Below are experts of layer 2 (counted from 0) of a mixture-of-experts language model. Rows are named router (the router's row for the expert) and show model dimensions 0-191. Each number is 50 + 10 x the weight over its row's rms, rounded and kept within 0 to 99.
After each expert's rows: a language model's description of what the expert responds to. This comes from a sample of Wikipedia text that the model never trained on.

# expert 58
router:57 61 49 67 56 66 64 44 62 38 55 41 53 53 52 46 50 60 41 60 35 54 37 45 37 63 56 64 43 62 63 30 56 69 57 43 75 37 59 56 53 55 41 50 55 43 32 49 45 50 76 59 22 54 66 42 55 49 33 49 67 34 52 61 50 54 45 55 60 61 51 78 61 46 34 65 63 56 55 58 43 45 42 30 47 51 44 59 48 41 36 65 48 36 61 50 45 70 45 53 66 29 52 57 44 43 62 53 54 61 37 49 51 48 56 40 38 41 42 30 44 47 42 47 54 67 36 41 53 47 54 52 69 36 57 48 43 54 42 73 53 83 50 57 42 48 36 50 44 46 55 55 46 40 68 54 54 30 36 44 61 53 50 41 37 44 48 45 58 55 39 51 51 39 45 47 43 43 57 50 52 41 51 49 58 43 47 50 65 40 61 44
Numbers, durations and names inside sports or music tables, plus and, of, which in running text, such as 4:00, Jürgen, narrower.

# expert 41
router:37 61 53 41 48 66 53 37 53 49 45 57 54 35 36 40 59 55 43 49 49 55 47 56 36 71 59 65 38 62 40 38 40 59 61 51 48 43 47 66 40 48 34 45 28 47 47 56 49 71 56 37 50 64 42 65 58 52 51 40 58 46 42 39 38 42 67 61 66 59 51 71 62 52 39 52 44 50 42 51 65 45 63 42 52 53 57 54 52 39 47 56 56 46 54 63 48 47 52 51 63 64 54 62 69 52 71 46 54 51 59 45 46 46 50 40 40 46 68 59 52 37 56 46 46 53 59 56 59 60 54 48 34 44 52 55 39 65 60 39 53 87 36 56 42 54 62 31 72 52 61 46 52 43 51 50 59 40 41 61 51 65 44 48 52 41 49 56 49 39 47 44 48 36 46 54 54 47 43 43 69 63 65 50 60 53 46 53 57 45 64 49
Numbers within measurements, statistics and tables, such as (75 mph), 294 seconds and 250 kbit/s, plus quoted titles beginning "A or "E.

# expert 17
router:71 40 48 67 54 55 76 55 41 46 43 22 64 56 53 53 53 63 59 55 51 51 35 48 33 53 45 56 50 58 43 34 47 42 44 67 53 59 53 48 53 37 37 45 51 50 42 52 51 54 44 28 47 36 65 33 20 56 52 53 52 21 49 47 53 51 36 46 42 49 51 54 39 45 54 46 67 45 62 48 44 48 57 41 51 44 41 32 50 59 44 48 35 35 54 38 37 48 51 33 60 34 40 51 32 40 39 46 49 42 39 48 74 23 36 64 47 53 42 43 46 35 49 65 42 55 54 47 48 37 52 37 53 53 46 56 62 41 54 50 45 41 54 60 59 43 63 63 45 31 49 67 57 60 41 38 60 44 62 46 63 37 55 55 44 47 55 49 41 35 45 42 36 43 33 59 32 44 42 50 65 45 41 44 52 37 56 56 43 60 48 55
Pipe separators that begin rows in election and sports tables, before Turnout, Total, or years, plus party words like Republican and Conservative.

# expert 49
router:59 63 47 44 53 48 47 47 64 33 42 38 56 74 47 31 37 50 65 46 52 44 49 39 29 45 57 70 53 48 37 50 54 56 59 61 52 54 56 34 46 42 46 35 58 50 62 71 38 46 77 50 41 51 46 63 48 53 60 39 56 59 36 42 51 63 63 61 57 50 40 48 40 55 58 53 51 38 49 41 54 48 55 36 61 24 47 44 49 55 56 38 52 38 59 40 32 51 41 39 55 59 39 36 46 44 41 48 54 48 47 36 53 30 41 53 26 50 44 42 39 50 39 48 61 47 49 62 42 33 56 33 62 63 39 62 51 68 67 62 51 77 48 55 45 50 36 53 37 35 59 62 46 47 52 42 29 45 44 70 41 45 49 48 60 59 37 55 42 36 48 41 62 51 62 49 32 46 35 44 36 52 41 36 42 54 51 46 48 52 30 66
Subject and object pronouns opening clauses in plots and biographies, especially sentence-initial "It", plus he, she, which, you, himself.

# expert 55
router:47 49 64 44 33 57 57 48 50 44 52 52 44 46 47 45 44 54 38 53 41 36 41 54 49 59 57 58 48 63 40 44 50 49 39 69 54 32 48 64 60 57 64 41 31 52 51 43 36 56 70 60 41 53 50 59 49 39 42 48 57 53 31 48 43 40 55 53 34 55 51 54 36 50 50 61 57 61 59 52 62 52 58 63 43 52 54 43 58 38 44 43 68 44 57 64 40 52 40 61 52 52 43 43 49 44 56 65 32 37 39 48 45 30 60 65 50 63 41 63 48 40 49 48 55 46 52 36 31 33 63 64 43 53 57 44 43 42 61 48 47 58 35 53 42 36 53 56 51 47 49 64 53 49 51 59 68 58 40 54 49 65 68 39 48 44 66 70 45 38 38 37 42 50 42 48 55 44 42 58 54 37 67 41 53 48 66 62 44 48 28 31
Prepositions and conjunctions in political and news prose, especially "about" after complaints or statements, plus to, of, as, was.

# expert 11
router:70 69 45 38 62 49 58 47 59 48 50 49 42 53 34 38 65 56 46 40 34 63 53 32 38 49 51 61 47 42 57 62 55 55 52 49 45 56 58 39 43 58 61 41 55 52 31 60 60 39 56 43 55 66 70 55 48 52 32 50 44 40 42 60 66 55 47 57 48 54 55 55 58 57 38 45 54 36 67 38 61 47 53 59 45 40 48 45 50 43 48 47 52 57 46 43 52 58 49 52 65 40 40 36 54 25 45 48 35 47 50 51 48 32 48 65 54 41 61 42 59 32 36 30 60 48 36 37 64 54 34 41 64 46 59 61 56 55 56 63 35 39 36 31 60 29 61 49 52 33 51 62 39 54 25 53 48 45 55 59 75 49 50 73 57 45 57 47 36 59 38 55 45 46 50 66 39 52 43 39 45 45 45 63 50 57 28 53 41 65 45 65
Tokens that open fields and cells in infoboxes, sports tables and lists, such as Season:, Years active:, the ← arrow, and player names.

# expert 3
router:53 71 48 62 50 63 40 35 56 59 49 55 35 57 49 44 48 65 32 46 54 47 34 50 43 51 41 48 52 45 41 48 50 61 45 46 47 49 34 44 38 52 38 49 60 65 43 39 56 44 62 44 51 56 68 68 36 64 43 42 38 64 42 53 61 38 50 35 65 52 53 46 35 69 32 69 34 64 41 38 68 68 43 44 46 51 51 75 34 60 31 39 40 52 65 58 52 73 57 58 57 48 43 57 55 47 72 63 42 42 59 36 35 46 55 58 38 64 51 45 61 40 34 39 69 47 55 44 60 54 41 60 59 31 48 25 24 60 45 59 42 40 45 35 61 59 58 35 64 36 44 60 41 58 58 40 57 49 45 43 50 47 53 47 44 44 58 47 42 45 38 50 38 67 56 59 43 65 40 31 51 64 48 62 55 49 65 38 51 48 22 43
Line breaks, dashes and opening words of disambiguation pages, lists and infobox fields, such as may refer to, (born, first, Died:.

# expert 0
router:53 55 50 38 51 60 43 38 43 55 47 49 56 48 40 50 65 41 64 56 38 52 28 34 42 40 46 54 59 38 46 38 60 56 58 42 67 64 59 49 58 67 50 51 43 62 53 62 67 48 69 62 47 56 65 59 48 60 71 61 51 63 43 66 47 73 50 49 59 54 51 54 58 55 45 40 63 71 57 55 46 28 54 52 66 46 71 44 57 52 57 39 47 40 47 39 68 46 52 37 45 32 59 47 48 43 53 67 67 47 37 52 42 22 60 59 61 61 59 39 46 51 46 55 61 41 52 60 38 53 83 40 42 32 62 65 62 46 57 55 51 55 34 37 52 60 59 60 35 49 46 68 44 51 45 44 42 50 52 60 63 47 54 50 56 61 50 44 60 63 68 61 39 59 39 61 54 54 45 64 80 54 45 51 46 55 25 52 50 69 44 67
Place and club name pieces in football tables and squad lists, e.g. Keynes in Milton Keynes Dons, Inverness, Hangzhou, Athletic.

# expert 43
router:67 56 52 35 55 43 61 61 49 70 64 52 41 51 27 44 57 49 60 38 45 47 27 47 48 65 42 48 50 37 57 51 51 41 39 53 44 66 62 64 52 49 39 57 43 55 49 31 54 44 59 49 52 62 46 62 38 43 45 36 58 31 65 60 54 59 63 51 57 41 35 57 45 61 59 58 69 50 59 38 61 40 49 44 45 38 60 46 41 55 57 44 44 54 49 53 48 45 55 43 53 50 52 56 45 53 55 38 53 51 43 54 47 43 40 44 64 34 76 50 49 38 57 68 41 45 41 54 42 54 53 29 66 52 40 70 56 41 44 27 23 56 38 59 46 38 58 61 47 46 43 51 39 45 51 54 33 48 57 70 44 20 32 53 64 58 59 37 54 62 57 44 41 49 37 56 64 49 43 49 53 55 42 36 50 48 35 58 78 68 46 52
Match and league words in football and team-sport reports, such as friendly, draw, appearance, away, league, match, Apps, 1–0 scores.

# expert 39
router:51 58 44 53 28 39 45 43 44 52 57 49 61 77 49 51 41 39 44 63 39 43 58 32 50 41 44 51 38 71 52 41 41 51 58 64 68 51 40 36 60 36 35 49 51 58 48 54 48 48 46 57 36 51 44 51 41 66 55 53 38 47 47 59 53 57 56 59 40 56 51 54 48 71 36 57 37 47 41 65 52 44 34 49 56 40 52 36 60 55 39 33 58 41 49 49 38 51 63 44 54 50 48 37 50 54 50 38 42 49 46 61 57 25 46 57 60 59 45 50 62 32 51 41 61 48 42 42 26 50 36 45 68 66 63 68 44 51 57 46 58 58 63 55 57 41 44 45 43 42 72 55 48 50 52 63 41 54 48 56 37 51 50 38 65 47 51 46 48 56 56 48 40 66 54 46 37 51 48 55 47 58 54 24 55 60 31 48 40 46 62 40
Possessives and object pronouns in plot and biography narrative, such as his, its, their, him, my, before nouns like father, wife.

# expert 32
router:54 59 50 56 49 48 20 45 39 45 56 56 45 58 39 40 49 49 39 59 50 59 49 50 40 44 60 51 46 63 24 31 52 59 35 42 45 49 55 37 56 36 43 47 49 86 47 58 33 56 54 37 36 60 63 35 42 52 33 66 62 42 34 50 56 51 44 44 62 47 54 54 58 37 33 53 53 40 53 49 48 46 55 43 60 50 47 42 39 57 52 44 71 65 58 53 56 56 60 33 59 70 47 44 29 67 57 45 39 45 50 47 55 29 51 58 53 55 36 51 56 46 53 56 42 66 51 53 50 39 72 53 52 66 35 63 39 52 53 51 52 55 52 52 48 46 57 66 55 54 36 41 42 31 52 57 30 55 55 40 59 51 39 58 68 53 65 34 63 30 51 65 42 53 58 47 37 70 66 50 63 61 44 60 53 41 44 44 42 50 42 38
Forms of be, become and get after a pronoun or subject, often in plot summaries: was, were, being, gets engaged, became known.

# expert 1
router:65 54 36 50 47 50 51 31 43 59 67 62 57 42 26 55 52 66 52 43 34 55 30 49 47 44 45 70 43 51 41 45 70 50 49 66 44 57 59 45 51 69 53 56 61 53 50 44 47 28 53 45 49 52 46 36 41 55 36 48 55 53 48 40 33 57 54 51 58 48 56 53 53 49 28 52 52 62 47 54 55 45 67 35 59 51 49 50 48 34 62 50 34 50 59 47 48 77 48 46 56 63 58 51 59 43 61 62 47 38 61 49 45 56 37 49 50 40 60 71 40 44 39 43 62 48 58 59 49 52 48 46 57 38 51 43 54 55 43 46 31 42 45 44 55 42 59 49 60 64 55 52 35 49 31 51 40 43 45 62 59 39 34 53 78 51 54 46 56 54 60 72 54 41 60 68 52 48 43 57 72 44 47 58 52 42 58 47 48 55 49 28
Section markers like "==See" and "=" headings after athlete bios, plus sport words like track, club, coach, footballer, 0–0 scores.

# expert 10
router:50 62 37 52 40 60 58 38 52 36 52 57 45 66 44 52 60 43 61 43 57 49 40 48 52 53 71 45 32 52 38 38 52 46 57 55 41 33 62 53 46 53 52 39 66 46 54 54 62 36 52 32 39 66 68 50 58 53 33 54 49 54 55 25 24 41 51 48 59 48 45 41 34 56 49 51 40 62 44 30 67 49 56 48 45 49 66 49 35 58 55 59 59 56 55 66 58 29 36 63 39 56 50 51 49 45 62 66 27 35 42 54 38 48 60 58 47 53 54 61 54 47 35 44 58 45 67 63 51 58 65 42 66 53 34 39 39 63 49 50 57 45 45 52 52 40 54 53 61 68 69 54 40 50 38 68 33 38 40 30 54 54 49 54 56 46 64 53 38 45 68 54 41 41 53 61 58 56 38 35 67 62 65 47 59 53 46 39 71 58 43 34
Prepositions after degrees, schools or graduated in academic biographies, especially from, at, in, e.g. "PhD from the", "graduated from".

# expert 15
router:47 54 44 53 52 41 43 55 56 53 55 56 48 61 57 33 55 49 48 54 41 39 54 54 44 72 41 58 41 47 62 41 52 64 76 28 62 41 39 46 58 41 39 53 55 63 61 44 76 43 65 48 60 62 51 63 47 52 59 56 46 27 52 46 57 55 50 32 44 55 47 35 51 56 54 35 46 52 58 48 50 42 44 41 54 44 41 58 34 35 43 52 55 44 53 47 51 54 44 33 54 58 50 24 44 54 44 29 62 52 47 59 43 48 45 47 39 60 35 46 67 62 49 47 60 50 32 56 34 43 36 27 59 69 56 56 48 51 51 57 49 73 51 51 30 46 33 37 28 24 61 59 66 37 62 45 38 46 47 42 43 41 62 53 75 40 43 42 42 39 59 46 59 55 28 54 44 49 57 45 54 60 39 38 33 70 51 43 40 41 57 66
Pieces inside proper names in history texts on Roman emperors, kings and centuries, such as Gal-erius, H-istria, Arch-chancellor.

# expert 26
router:40 61 60 62 60 49 53 70 36 49 28 63 70 58 28 42 49 44 62 38 37 40 44 63 61 59 45 62 45 58 53 31 61 55 50 62 60 46 55 49 57 67 67 32 48 40 60 36 40 44 63 68 50 55 57 47 48 59 42 53 62 31 59 57 53 51 56 40 57 49 45 64 37 47 37 52 58 50 60 44 28 54 60 44 40 55 43 46 42 61 54 39 53 34 49 60 38 63 39 57 61 43 38 33 46 37 56 56 47 50 48 58 46 37 42 55 51 42 57 70 52 48 36 46 54 54 47 53 45 52 55 49 69 56 41 68 61 44 52 51 74 68 51 52 44 52 59 71 56 58 62 54 57 47 44 51 48 56 64 49 47 41 76 47 61 35 61 30 73 34 71 59 50 52 50 53 43 41 57 47 62 51 54 41 58 44 49 57 32 59 64 38
The words and, with and table pipes linking a career's clubs, partners or collaborators, as in parted ways with, work with.

# expert 38
router:52 67 47 51 57 42 68 51 58 71 51 40 60 54 49 25 45 32 53 41 63 52 40 46 22 55 48 50 65 43 33 29 63 63 50 53 45 62 48 55 25 61 36 46 52 67 52 53 65 41 52 40 43 66 42 45 52 50 63 58 44 47 65 60 39 54 53 66 58 44 55 47 58 44 54 62 59 52 68 32 44 52 48 45 46 48 61 33 47 56 29 51 47 48 43 56 67 59 38 50 52 51 41 32 51 51 37 55 43 27 31 48 49 38 53 50 40 61 58 51 30 35 62 50 50 46 42 55 40 52 63 43 65 50 61 63 48 50 44 47 39 54 42 46 48 43 57 49 44 53 50 61 37 47 34 35 58 42 44 54 52 25 19 62 41 50 49 61 41 59 37 59 49 43 40 40 48 52 43 47 65 58 38 48 31 44 33 36 59 52 53 41
Word pieces of clubs, players and place names inside football and tennis score tables, such as Kelty Hearts, Baia Mare.